Experts of a small language model.
Training: a variant of Adam for the experts, 460M tokens, 7018 steps.
Below are experts of layer 5 (counted from 0) of a mixture-of-experts language model. Rows are named router (the router's row for the expert), gate (a neuron's input weights, with its number), up (a neuron's input weights, with its number) and show model dimensions 200-239. Each number is 500 + 25 x the weight over its row's rms, rounded and kept within 0 to 999. Numbers have three digits each.
After each expert's rows: "mostly gets" lists some tokens that are sent to it at least half of the time. This comes from a sample of Wikipedia text that the model never trained on.

# expert 34
router:499522511526506482510497521502494487499536469519507501491470536522536508504489540478514499524507512505492530516480509547
gate0:520459499463475484508554507488486486519489495495551472514477488525445456513521477505507461527504523507512505484542503448
up0:508507528485502522490478512492501483505498490477520472492506502511519487462474464519502538471480500478478443463518521512
gate1:528476449535532500500538545483512471537507499535502547498525529475535505492445499470511524527551511535466496534498539442
up1:480508516506501488456529524525516493469512466475513466501505456538456492495466523512476517502521521472506532500505523473
gate2:470509504507539514439533539517485515491524509527523479424526481520503497512498532496507541460475522534535489488507504507
up2:470489504479494566527467511476494495451497463506503521499490503499519512495535462524515527453513468488446532506469481498
gate3:511487536483509493485486520492490490473473525507452495537505491520521482471474485490481504481517495514484542563459520494
up3:492502481465533514505504525494482546545440503475542486472495517506500554499509489479492459547505455467460446486513490485
gate4:516459461491535532474515477489452477483469487545500509535514538460509466514464495447528548528484518553462446475514486509
up4:511511473538481486492492511490493461498504538475488467478491513478471571532477531493508517530534532442518531492507565512
gate5:536517488509487474473475504492519534497531523544461495472484500519515521494474464501474497526487490489516507482527485490
up5:525519497513488543512504528529499485520533523508496470511505552505504539518546549540480503450482474484500526500559460468
mostly gets: "ations", " s", "ions", "ings", " law", " art"

# expert 23
router:501502516484490485519527499492553453475465503538511486463503525469505525461532481494508514479484468513468475480535492493
gate0:538503479524530455456539499496503494528521506474514472477505487507531536508504517512530519494523526486492491472453496444
up0:509421491527535485516494496521503485483492487545501485509467471474513478510466483474496512480502481510522445521486546480
gate1:480473516498496465452531521520505468551502515480517510524435485528516469480520531512526482487482495535506482520482504516
up1:494519524522499480486513484508500454510509463491527544537477472491519492491475538535476472510457503558506506489499544538
gate2:484503532537471501561496514534495506491491491488500494472525543478496502511472487518485489542488483520462468458520521523
up2:466567455454499498516505462514498497525503534480456518544483475476525490445506487482537483523519478489483485473498527493
gate3:510527537503526493462470547524492509473507520497525524484466502500505504539466479457508477472490561466478523568512510494
up3:529549449510456530535490493499482485530506459461510463490492528446539517497524549523518519522535478473484502504481517469
gate4:516496473504530511476523477506477524536522497519511504477501513503533542483541468497492507480522477491448499512475521550
up4:501496502514512499476505485530482468476514509509483544519494559475501475479492551509454463486474495516494485506490499486
gate5:550521516497516496517509524473479497522486504460509470500528517550495516464502467518497482507498490539484466495475487499
up5:482484500457504469489507541496552464482488491433519505499483518447476559463509489551558532528512484504473494461512473515
mostly gets: " It", " it", " This", " Court", " was", " been"

# expert 32
router:505497516527476528447480509485536504539531503494532511464499502522488508521513483508530516534527510500521511510515499514
gate0:472529519448514522463516510498521545494457529464502494496515493498468505467513475500480533481516483533461512447514517513
up0:502478505460490458478471514552527503497479519500521465504535525571462470489515513551510483507529497495504517526507494535
gate1:486527464539536508501501523510504524513507461460538515514486470511506473519503488510462516463505521522508512482487557546
up1:496494477496479476496544505493500499459514555511517510486531483482512522446499471482489505483512487507488536515491491487
gate2:481495501501502534494522551485499507507483519466463478487471510474525512481471507534524474492526497544499501524499523500
up2:484532493500536471447480496505514514497527538487512491482488505501511498484491502515509516495479511524498499502550500550
gate3:503532458512489469516497526492536467531529464524533492484505554484493524514485513474480506507478473480494484494522494478
up3:544514446512526465482524506471502538491522465515467511511503506501500481500469529498498525499513484446412474502515498489
gate4:519452474546476528474513523495496493514471522465450531460524513514514523510499438521500541498495493470484543471448494522
up4:463497480538532480480463486491478501511490466505505496513459539501479533505490478459522490489495491515466537545480526517
gate5:528519513533493463509468517500530464495483439518528483487524488544458502512499486516520535499482468486494523494508518523
up5:509513527444488521451554522509541542463457486510456493516513503483511492507464467502522447497549471497543524518500471531
mostly gets: " Pl", " pl", " cr", "pl", " transl", " rece"

# expert 47
router:516441471498439515525527540491464452476567500520470524508512474516522496491489507471525510467495521546530520490493450495
gate0:526526533487468472471497512469518532489484531489498508503510486443531503501496461494526553510502490496456464505466549548
up0:483461478523484528443491548549533540487516483485474522522498500524452513498487527537501507490503494519495499506475538479
gate1:521521497510503519501497529493498552511540504512534515485524503494511480471504510481491439497488487536503495527487484525
up1:525542516492524457511498519517524535483485491511527498489518493535470497481520504510499506493492490512550446509470509470
gate2:469547516501521550459513496500507525489506502488466474522473521543496445557469466462476541529473486427507497475537500521
up2:487489510523456501520487506524543520534473514499515480509475544478512519496493489484509444484521526552538457504531496495
gate3:478488541484488460475501518506498528514511483448483496513484493509530485559467449511497527477511497501458468498516526482
up3:523496538439474493481465460533474505477506534504484518464540512493520480559520535509509493498548511531511520527572474521
gate4:543499485472507490486492522472477503533512506487501493502494507502496526537479500490471463496543485478538524494489509445
up4:465525540513496527538500476525541476526535521481502493493516491450484511494485502473503514468513480505470510487483477507
gate5:510507492500507508521468534499517526464532520478495499445492543509525514523484485528502522580522467518504540517506484518
up5:520507494486453516506490546474480505448569518505486503502509509527518472508426523498496533530490494557499527502485512473
mostly gets: " into", " began", " like", " joined", " included", " with"

# expert 58
router:501510520493486481477493506510475510469493501492515508473559496494471483471514497549506523525514489476518476501510548481
gate0:534537494502500490472530504508501507501524441489507494445532468493506459525474503472494515486492499469497477462519496463
up0:528447495496471524483505516501454515457475467485485455499510488509475492524488469508536486500485520516496504522510542495
gate1:500529538513463490527516532472534527466506469486503502507531479495510487503494468496483497546518499481522479502489519498
up1:522486524490485487504490457523496525478546476462487464517519480469481527498504506487471484520510527484505508554490489522
gate2:497464481522496484489539536529522465482499466486542455491480531508520510488499498529501505521483546512525511522468508531
up2:492526499476496510451521530482495490477484487522509502485496487493504473465521477473480475485493539508493510508445519486
gate3:516511529530474505561482471514485458500502499513533522501500522503509511485469489485492570536497513460490496449529500484
up3:522508479479502504483513513509471505464488493505458524535512490449501539497528508552579501485459501495477469509499465484
gate4:506475463483535545493493491512542524499483514540542486532486503540509500504499535487517500498494486510487552512461494519
up4:512509528541486454531513492539430489530532481453490556506508555538533498489460488515514519509500544509453448506525484473
gate5:483520556453526539503457516487511513522504509500478462464500515495471503470498502518534519508521519535521538510493469499
up5:463497509450507496523543503497487462503471511464454471509524507548516467498481501501533533479466548548539477505505497482
mostly gets: " south", " South", " north", "ast", " west", "west"

# expert 43
router:520469503527440495547468508499516484469521472476501525443494518511537496479518498502505518476518485544536565492486508520
gate0:522488526482501520559441505505488541536438512516532464464525516506516471460513494520478505471504543528573492507491510465
up0:475523457473500533512531479482505496511498518508466498504499496484454508491484521477490473535510504492486472524530509542
gate1:496517497496491528513494500497483440504518510479493496487500487490485511481519519467535463501517517526504478472488512515
up1:549461452483475507459495469489458488456465534541507505539521507488471504498503513544497501485509473513494500479499489480
gate2:524506494496497438453504498496512515503525469484484469464522513500499521496482516461480519530509514483513481496451489522
up2:510525487452497472509523515446499501519462528502522472508497451552509541512452468528499489499499450517499525478525467518
gate3:538484505510474499467509511479519492500459513504485527499517522441505501490523501451473494485492521466512484509512515513
up3:450491526527526508498481486524504464500489456475501534509507474484457468536537535550531480532515492487507558507521502546
gate4:473498523474513520506447475496521521520512457543511513508499492521493519504502474468454502519495505486483558474502537475
up4:468512500492497468483502513501525481501546455511509489481512482530462512487484451497482460510470523523489528482490531508
gate5:458506505481472518488444471474521526492509465465450495517505515489549425470480488512487527492478499518514478527486475501
up5:493515486479506483531491518464542503508517483527490454522560497494517441452490527495506577552473496535524490483522469523
mostly gets: " used", " time", " years", " released", " use", " held"

# expert 50
router:484520503501540538471490490502469536483515457466519487514507472521482443503529510508512483486493523473493472501531513475
gate0:512536478549549442502532479509513515518488501553506495469508587506515487519510521475573520476496516489562507506497495511
up0:537497509506504506529542457477505452504520500496512474503556424512472489500513457480512467512548463463457516481540539535
gate1:499486459451468508499520471532497523523476486472543493556471518510488477527518539481450450502513508505491486504497542494
up1:526533517497494464526525550520481520518503529529508469521502468481436507428519455496506514511502531497504507492497471545
gate2:498500470485545512481461480494556495543495484487511510460492486540460510478512525535498525487514504533527488530543526498
up2:520510480461534478492486543511509573494505452474514501544482530506532523494488513512528479492467466481516484498455492493
gate3:516496500513522531487502499530531482479498550499510500499489481485500502481496534517525498504475493531499481464545509577
up3:518523533544481497522487504530505527525491440486477521479498517478563487521513501499509521466545530473515506534496484488
gate4:495483493537526548445486472537494501510517478449506523508513453513501488540491530483576465503503534512483516492491457497
up4:473492500548495493563467508468509475517482517493505499491480477544490455512486525492503524475518477529500487485467431490
gate5:522506520446540511501451471495472495482522538484513490502499468467535500468541533518488494519482496498456456486500510504
up5:521508490448502439529489484526535490475502500514529486518448493493521491483520517490527525498485493481556501493496468540
mostly gets: " South", "iy", " North", "ij", " Hong", " Raj"

# expert 46
router:488447493494461538523487510513502468512549514482474543495501491498516486482489532507532503519493521505539510529483454496
gate0:514481497475417507502502455444508517494534507473469542493540500477463510473527493489519498510514503496471505524529483482
up0:481494466514483495529514454436569531480485510509519508514525515501492526527508460446499518459502481477537503530523523455
gate1:546518526491528495498449500490529491488481529474511509495528522495527500486474520491475528524513465524511505526516499520
up1:527553458556505447489535468541483545490547508542490519491505539462518490528489453545503500496485520519493525562494521514
gate2:524508469484503458503453521480519509508504519474486491523480517497450529456508504527506467492479489545451521505519532551
up2:513513505501540474480446500508469531522471516472488486504474495517534502463529503475499510538509513458484526480483504495
gate3:479525480452475511484502485492521518524516464493497499498520529481484494458490468521477519507512513496477493494449436489
up3:435489516503519500521500494501526545531486432499518495493495464499530516496487512474500535503462519487526462510495488535
gate4:499508483487500498456507484483499501509468517530468495495479478463493498551485497498489542535487535526507528503516468497
up4:509514517495488436507490474510507511547474515491476513511460510473540502505531497477467501489549466463532498538458513471
gate5:494471543489514473478514519469536484511530499485539515541533492479434495457476469464528489519487505494487499530483498484
up5:442501512503525451485471481518499529436523474460548495492466500457462531476508476499514491500489504516451492501502528516
mostly gets: " used", " due", " announced", " moved", " signed", " published"

# expert 28
router:449491527474529500505491511493537532507508514493485503479494481526513476484483502513474477531491517530496463514532530449
gate0:550490487499515501452463486498533498491488525501494513549483485510505510539499461446523505527507475486528483491481467513
up0:500426516516466499510542507504488492535473477507480523479484527472470496502489497538471438499492522505507513524466519434
gate1:510491545446469514529543487492488514541474528459500537536503487498500516489490492484476493468499476463536527522438489535
up1:511482538499508539485523503476534478522475531493485533535521491480504494498499494482538515485489513453534456490475523463
gate2:492491536529498475475492498536498524482523519539513513502495489491493569501496436495505494500523497477462488495489526536
up2:440507501480513490528484482514507463535471470452492477480537467538511489481538512466474500499526480511464532470512492494
gate3:489500509508548474506505495501467536448475524544519493475462497452513537508526506515497547517461502490512498464522486473
up3:514525479522462510503527504483470512476494484476494510533470467511515450491486505523494468475453457457507488505516485488
gate4:519497522513512468488526521506517528505572471467468486485514487474519471441509473507456520535509481495489454479499465486
up4:499491541530489549523489517486510473460518495472500548480493486510532493544521553505488520517468470503470477493506452468
gate5:477524459515502517502473439527511482496509527533525507495452512508519494556513526475481538497486532511504507520500509538
up5:490465510496497563516479500527476491474472523488474544477530511469488505494487530502497463493496482496474548495456474489
mostly gets: " mod", " com", " gen", " mon", " surv", " ind"

# expert 9
router:521546513533507479459509500491526531515462506512500511482499517529496528475480452465508517507479489504458533471492533514
gate0:524528503547510494490494499460535512514488527544490478483551533483457542518531516496497459530513551501434486475551510527
up0:490523483476465477489472473474433489508489496492489534526467519526523509465463530504550469478515499502510510498472473521
gate1:457520463492492532497517487464501492476498475480479501503489471494489487507522467538535484523492504544491502478524512517
up1:503480545471493516474477485460498485499505499486463499474474492515542463450503483542530453478505494504505509477496502466
gate2:517521503492530487501476488472511539484535514501479453520492512526563458487506507474471512528466441464499526522474495478
up2:505473487516495532514514509532493444512519499534516531500544464481492536502504520488493482487542517533477476474525525510
gate3:489501518527526509517496532520490509470500500524505522515512553503500456505481529516494491502482518443502483509468496510
up3:478534507536518509522556446484519482493478503532515541492521521456502484463480478459524455485499510549546524495438548481
gate4:492526467489506503506478469506525473507468516510528478512478520500492467530563508550503469536489477540523507455517511544
up4:499452460467496501529492485479443529486542492508500515485493502511520513473466484513479497450497527455466470523519485474
gate5:498500507464501492517475528486495504524506532564479483456535531520563480493488501509499485492513506560531454489549532490
up5:532493481472472491505539545471517529521486483492503501467524511515548526474482494550480534503476491517498529490490524470
mostly gets: " 1st", " 2nd", " 3rd", " three", " place,", " second"

# expert 63
router:488495485458538489448475479476491559525465535528497507541500495496496503512454495495516455509503508498519548472453515490
gate0:514494517508499515475537528517553508468507528477462487453479493454492509495514550512493497485459535481469457502450507502
up0:463477476522478482503446479473477468511531504523460516524519524512545449513496532506497498483516505528515488481472472502
gate1:531509543551468510484499519495484532520508490489516544539508477485505562479491510503552497504502543458453516528515518498
up1:507467514544501495515505499486496541474514550524487456459466552491491545489491476532504560519528485496506489478544492528
gate2:506484486495490535539476486556492501474490541475518517488527538453518487561543490478448517497549509479523497494515501516
up2:484503493477542490511476501491506521489481517481521540492508465484499501498534493492514505515522539467464512466497522481
gate3:482480493475503518491519522475489506481459499500509481496473507497506509465515515546519545494489518522527528513499504520
up3:451508486493503480526535489509519477467492499468507530487465464503472511493485501495520509486433529465518516502506522544
gate4:485488489466489483542520482515509486501453503480499512503524507521506498533493464524476480505497475528458432511499521443
up4:483523519463518487491521473526484478498490499496487511509521468477545458494503489521530516532505479474464504465494518473
gate5:469481496473534479486514505502530500542495483468487533516460520533505484512473494483524481473520531472474524500500470501
up5:464508523485507500515479511502499480506469485531494477488521490478477499490507468489482527518532450452488494541496497467
mostly gets: " 0;", "°W", "|---|---|---|---|---|", " in)", "|---|---|---|---|---|---|", " —;"

# expert 20
router:433486492503489482530516524495504476519546500503454514462491484513488518506514520490479516512503502493482454519566494474
gate0:478513502503538452481540496480469457487532493484524500445494564466498530506493494449446527522528494510489506472505495527
up0:510497545459533472508496476520495482484514471526496498483488494496519473499490531431458467526515510526484525534521531558
gate1:521482511480529527503558451464448490542453516497494460494521529505493529438523519498492505499539505496465479458499506422
up1:533527492495470483491488531508570516471573514469466502499499488513495516504500499534513504482480486516531458475469525524
gate2:497495482460519524530462514498539522503479461521503491547507489521529501485501508543514474485431529512495517495481500487
up2:494521492507485511486468485488498502502520529481476545505499493476516513501478495457529463498507485529504480506527518449
gate3:477477488511494511539493480513515468538503460538518517468502486478505487492532511462499518477460515492504506496453472497
up3:510512510514486502520516501527502477487559477535501543496464472496453521507477528492489539500527480486462518464485495502
gate4:518533509487480518517504492452456456507514481545495529476473482497484502513437457442506505493472501540476476492502465507
up4:513531517483479534528535534522527492506487531556534489521519489516473452461489424464462530510485508487520525467523520514
gate5:520537487481530494484537527488493487526494506474430480523500518499492497514498507472492471512489512493469508514495505518
up5:505448478507528487479524519507524484506520464493496474510473468478501520456548478509469481450510495521459461508529525465
mostly gets: " Com", " mod", " com", " mon", " commun", " var"

# expert 40
router:469546503498519502449508518471522501489538497503537496446485442535492464470527504479516514554501506514454522461532502527
gate0:525501523476518492499456500509485539516484489487512486504518526530506471497460465446512482504527540516498481522470485487
up0:509486478496521466476478492519471491496465519493531527498536435521488522503516492490532545514531507533476492492511486474
gate1:516509504527470491519499491533485520483484511508495494496526501511539514483499488485477519464501535552501450472560510496
up1:523526517476474469486488509498496519507480494511484507493541535482503488530492492491525519450485532510498469531503518531
gate2:507502532516513496497484481493511488500493495524504482509541471468537495474518505497535536492484494500495523533502489521
up2:456473489507547502499504536533471526532498480483498446476489488453520504482514519487488523497488495483498500503460475526
gate3:502507516474476490476493501497533481496496484481525510530505512485491533525506525471537524489505486483551543481533462482
up3:470485475518504512517465530528474535545494498525481483490471512476566516519517504513480540474503507490470469511507539481
gate4:493494520498517511521485522467504550539517491512467496534465527494507496503523538517452488450484475500509536514500530457
up4:508532526493497523492515530477495539507537506485496528491490519528478464503533512557512527493548489511470549531503471515
gate5:451481491500493505511492533498469515477467525459499491522535472502496434531480515512513499526444530524475479530486487512
up5:475503510490481459463531543501456478509461476523520488512473475494533472457506471435503516495499505523531479550452519486
mostly gets: " Gr", " Pl", " Br", " Gl", " Cl", " fl"

# expert 39
router:536465465486472488529520501469471484485528502507486540506481482489502525517489537490494474497521490534539550509441471510
gate0:472496507458490521503531516475518511470517501482487551504487507502547497524488528511503513495516494490499499489518486547
up0:558515484480521489520520503462501536458528521485475519513512524457504497470568497501503514484509478477509518517505483506
gate1:493512478533543490527477471512458485498469454512501489530477507506519439524509507508474487473468520482486499531519528519
up1:506506481545516473512515504472513512491454487477484489492521466520526520454495494535505517536470497461474481549535521484
gate2:453490501544528465493490480494485494469468487512541505509457506514520509451534505431510465498495500486484491523516471518
up2:489505498446491533512544478511537501487534507492470487529520500486499455521481492502478475510464517460479484501505492436
gate3:476522507485507487494494472489486502477521495517502486533517534470474487475472496519496496476540561529545479525541500494
up3:480491476477518494477498463510468498513502513487502486498522513454501472543512461510493482494517507509505475493521505524
gate4:465541483489498515544444472525508490522478516505517467501485470502510513520542507539514483519506551500481463485518506487
up4:504496527513500516542475493493527498496537482516503542508490439484507533496540526524541512508478517497513495472481503520
gate5:510496494502478460467483476507479474529492473485469512519435523537483492536500524510489492467486459500552507531532507477
up5:486502471538525553504457467509533515502518471446499501471501501497559523497550505458461505495470509468487476549518529496
mostly gets: " used", " released", " began", " held", " However,", " joined"

# expert 56
router:487459547516461474469477462492455510513463536538486512526528484500503480510521488525503506517483508515496514502508482536
gate0:504505536559535518486515470507510465505464539559505514510507489462474538543527550471533447501541485520484455508542529432
up0:513486472458491477491448541522516533517534524490512492499521542508503511510554471528478554516481541457508512502442530521
gate1:478514497538522509518490473524497499526518506499502498507472522461473493497473491501559522491496501542518495489502501520
up1:536517523462462491548508519490514506491497455512510511481510495487527529466510474502521497528506488502483509516511439491
gate2:512458492537498506565499511482513467500466466503506498496497485527501514461509485531514491469532523511506507501503455481
up2:507463481496517526481533509489490508478505475532461459487501516477524485468472519462491501446507520551477459536495515476
gate3:486477523498493519491472497492479537517480495472544496463481484463484519500530459429540464497496460505520498482472479471
up3:450480512504510474504493486485498452460508495500521529479486509497465516506524500487497502517470466530474493476468481482
gate4:449503489509500488455552505457507457500477496488492475478476529512531485516498513505522517521511512552482510513479513431
up4:548491496437532495515507500507508459490501524500495480486457492509484524477526478455441458463522494451518547507491506542
gate5:473490501465490547516464500472463467480513522488499453513450480509489489484489502495492521501536477501527456470491476470
up5:495565535540493487517490507537501498497498515518484469494497501479505532486529516494498486458464513522491532517469459469
mostly gets: " during", " before", " until", "On", " after", " since"

# expert 61
router:485536501535533521513508495490492537465525460498535523504527506511488472501529499518490468509489491448504445478514498464
gate0:540521502458489524521484514493429516439477468504512488452521512498490496501526519509493544472506542499429507426456532482
up0:492478481521485500511487528466510415504504496493514508490490517531467521446525518511462479489494495499493502477504494483
gate1:550494476499542492529536476492529484518502551510519454484525461529496483504535502506507502456545472453523527485522465482
up1:459481480521459488512485470499491481488459491492487525515502499462499526463522486463506514540454504480474494550513506511
gate2:496490469473503528513515486503496520468460530462500510544529516514537481551492468506439485469495480517549501466483505511
up2:507488502502477501490522510505497441515519495509481533453488477503457520480518533517533503493495524500484501540507524516
gate3:486513508497520477528486500508511481513529484488513525527485485466523518544450457469491539524519491471518512469460503531
up3:476533501536521492490517519468504498512503446455480496505473526480540539519475521491495448480467493521502523488489520506
gate4:498471512512533544494500528515492540506526476492509490476478475482472485523513530505487502428469501472522491495504508517
up4:486515446475484505468518491506479469472506532507494479554529491510512482527522546532477550548502482486460527479497512492
gate5:525488485495487560463537518538499497519494508498482476523523522474511494451504502531509466508525503498529506505488472492
up5:494515483481528512472482497515488447477479517476493473532474470511458520513541457521530549488510487495468518508518493484
mostly gets: "iy", "hi", "ai", "ya", " Raj", " Ak"

# expert 37
router:516487478529463514518473462493511497525551512535489539485495533467501517496536542484531498517519500513512451531488467491
gate0:461492524518473519516485522463529530521516507489480478488519485492472527540488493514489504531522512454518471524512513484
up0:518492495468442511506483526493526521481502480502509494485506547485490505546486518484495501539453489488511488462500546521
gate1:516511503490504515493456452468511471520483536476530494467492551486526495512487505481447496499481458506472517510505470477
up1:479458450515464480482506540510519486498530486485489475492444507523532473520530499471522485529519541492501497524455485487
gate2:465506563517507474507485494555544508513491452530525494531538474583469483523500497490493502504493535477533462530451463481
up2:503494498486537460493526460510500490497525566511486512496484503532529489471501407478489525519492464502530510543516505477
gate3:447535537444506500488499485492498529498464530568508497508497526520492484481517496477529483484520513467465541532511499524
up3:470464492501486520511480510533509507507537514475452494556522467520514514533505513472507501518542462484519517505505532462
gate4:504483507513516516514510504503475487520453463476494502450508528501509450542474490515500469530516501489494510474558507508
up4:494523532546495465493485491488490471527492525510525459540492510544530526503516482514481522500485465498519492466433522496
gate5:466523531486492527491482459500447481469424532481496506482504482546452524520454445509496531507489463522475502469541527509
up5:473501504495520472500538485482501510555513559523469556510481502517541484461547486510464485494472496495529474505455496447
mostly gets: " development", " form", " contract", " change", "ment", " construction"

# expert 2
router:509523524489488505504466509512480537503491512538494517472470513512551482558500461483516490506519484489461491491490478511
gate0:497502503500429558504522489518532485538495488525511521474475496480496546485493492484505461507481475536494486478480498468
up0:503541468498501502512490519519499495458519504501525535471511525484459510526462509488497444528476469539509450489481534529
gate1:518509546482469460424477470472464516549488492522469524569500471449509533458482488468534516498517505462480508510486484501
up1:530519515552491444469503497516485560533496551499545502481525533456499524509504501482504512504517494498497478520479509518
gate2:466497494452507531498488509519482540473483514539516497482508520536494503491478502499510502526490524444486503501477506464
up2:505490518480516517498512499498460541455498495527510488510489501511534524504504507520488533485532497507490494519506444496
gate3:552551508497499469479481504510560509540470501480502469477487508475508512470526475462512513515486507500452468468553568480
up3:501543517477476483520543469503464505491490506502497470508487525427506532465486500543532515511444486517484551518503498524
gate4:462545521495500504529526517476513511494515483505568528553494507470494475534450487545559528540492536502502460493524504476
up4:514473466486501480498489486495519537452516511493466439479466478514494493471505548514543488504573467494506485475523509476
gate5:482460512521515487467486545483469503528495469502491461550476472454465465460431556510571518487474478472517499522498481508
up5:546497457485513489527482554478528518479559479499496562497529448492482472528547456524510506501498474506471557450521525540
mostly gets: ":", "s:", " by:", " Born:", " of", "ation:"

# expert 38
router:518507485488499508535499506500539489444494497508482480512480545486544550535513498500535509470501498487471445508454521505
gate0:486512472477490526518494499491521509467516499498491501503510513458486502487458479492495490479483512506464456453481473496
up0:510507498490467482470526488476510509515534516512550536457497524501505512517510508480505519520557489505462510483473507509
gate1:505507443446501473503472484473513512495498522498508496515516505498492544507534514508489502480515563499471474484477494473
up1:549538514469458516513535463464527526533552533524511499504514486500534508450470458528511480490454523507487526464530539523
gate2:493494489490465513484517522522488465480475490508509527525485475500482534477495482464501522486482497556483505517514515502
up2:469523499521524493494494439515493526525530511485464438487503481491493519511552547485518504468527472489518477467522505460
gate3:509457480509486515517545490511516537476528490570523514490497479468531487540488511483529495500490526507492517499518456548
up3:516538511497527506533485530517513508508523522531529495516473494496521526500453497449511498547532455500489508526502485508
gate4:482489523517516521497503499494529551497504500466532484476517481468523521488452502506488539524462501489513501482514500462
up4:458495516495510535504467517540521498496487527508521522485492484464479507495430481511480495548478534500513465499487548468
gate5:527469542558459486510494503495500488531508481509512506540496551508519481492463503510530484499502507517468504516519482493
up5:543553543524541480541490505553546549518483518482505498494492488529523511466480464502491507523553455504503490509483507489
mostly gets: " music", " art", " Museum", "ians", "ics", " women"

# expert 12
router:504500463547507471507519487502494485473508468507507456497527539456497469536486524459537505472481499470512456500546520477
gate0:524486500467474493432544510465502550508512482499509543478484431490513513492490477442437485484513558539511510505489475503
up0:487528492517517530479465516514524433498483526495513473474520522488470502467512519539510484504467483474548505484554495490
gate1:429459479513504485508469528500512493464508513444429498534558450547516501484528504525530508491504519481535498513530515468
up1:512543493473458540489500490494512474500489495508494512468456493468524496540522495479497492464539436525502518515481490496
gate2:481487514499540525463511520512494522510506522506533525496509470477502537514539517485511486508470446493504497534488523478
up2:512556507448495502510516454527499549505504517468491496527541517536531461483487509503482494500536496502457490474490495542
gate3:548495478516461515491516467501471505497515494493490503507565466480498494508449498499534480489472440558446505456506480469
up3:520494532484473517470496508478531507517502488518470505460491455544497470499492489440511509443487532483500531488526491497
gate4:466493471475488532527527497500494523500489510541518500502498463513490530524463516500509508465509500484524473500514543470
up4:487451477462483516537513540503487508499488527505506518482471477479487510511508486459495504481512546488505531442488499537
gate5:465488518482512478464537521488501494484503497488470474502455498491529497460519441468490477519483507507450517517497529527
up5:470547497517536512526540464464519484535543483485479517478486542504500495490487481445517524533482489486484515512454492519
mostly gets: "ions", "is", "ities", "ys", "es", "ators"

# expert 60
router:514480552514455471467465510536486513518489503531488519510524462527492469487528495480508510497511500542466529478502484533
gate0:492499483470526526466497555456522523544485496538501475528543504522476493496479475518525549509499544434486458490546488507
up0:525495481481470533486504551471448533490524497518510468488505493469479498521515500518512512498496451510491503494482507529
gate1:497500520487478507481497488527509459525448501474508519492521536475510536466526523486520529495481486463522531476491454522
up1:507551509505485460526524538527482527518475506492548523496494488531513530474548487485534547503497501435478528523494499491
gate2:513502517546490530502495539459468487507523469468486503492504496543518478456496523485490522533473509545490521489491484532
up2:530463472547500512514452501498506505496481481508488472485481462502483521499530532505505521475484456497557522524545491487
gate3:491475469521532512522518477483523487533476500480478496499490516522488462480527518499540469502475467494488534497481492519
up3:470515560484489506532476490543479442499496506457510474474552495466517512511494475486505521466516529513540469522511490493
gate4:541540512530551537499504523538518531483505442562478474493489450546540455538496471493496471538470516498531445533503572469
up4:517461516537511511530493469503464548491485486467527504484477524528506481535543485498535470448503464497527478510452486470
gate5:496528521516480527507487524482542515483488496514487519516508541480516513517503498502510505513480492527491492525513524518
up5:533508488525473515519468501500517483479491491495457528475528489520534540517513491539518498500541507497496474493521545523
mostly gets: " during", " until", " before", " while", " (age", "°N"

# expert 17
router:483505505494539520495495514463548514524487514477539489466499513499460505502515516525494507496467486482550463481528454514
gate0:504518449483531520498515528501513506518479473484503517504506481494461543527468509511503529497526547513465513491555499490
up0:517466500486526520462485536500481552476527446514501496502505514524513459504442525534490541498496501515414519532514482517
gate1:506513481480517494462505525503523524497474491508469491484530496461479535463510518485556460501499496491486492483507506504
up1:501481457504498486493452514499508507520452508512524546543508495549538487472487468523522493482482532483469521506508478513
gate2:465534537494528487530523544572504496510480529461481512510509507530554507506500512500491510505507520539538515462516511472
up2:533494512490473509459495473477501456555455493523508488503508547495454560495548501466527507458494455478455488487515520502
gate3:519495522526495513493428533463521496511506475477464514546490504489498506451512554491471463460509500472510551445504524508
up3:535464499499507498488483491527512537510524506489507518473518532446516495466499505444465520517483561475483532500475484512
gate4:496486506522493510504502540544467492518499484490490472479452495484526500478495513519483542480517519452494510513465469524
up4:479486521495535479516502502521490466515509477531511431468470484490565502529485529484532495530484531514484553513507506544
gate5:535461516474529475468446515461511477485473495552511482485473486464503474533520460506531502476548466508510476557512502497
up5:482530512519484444532476473474496533510538490500479506483491511496447452505504507467462507506500494516522474501501502505
mostly gets: "ium", "opter", "ason", "idae", "ini", "ron"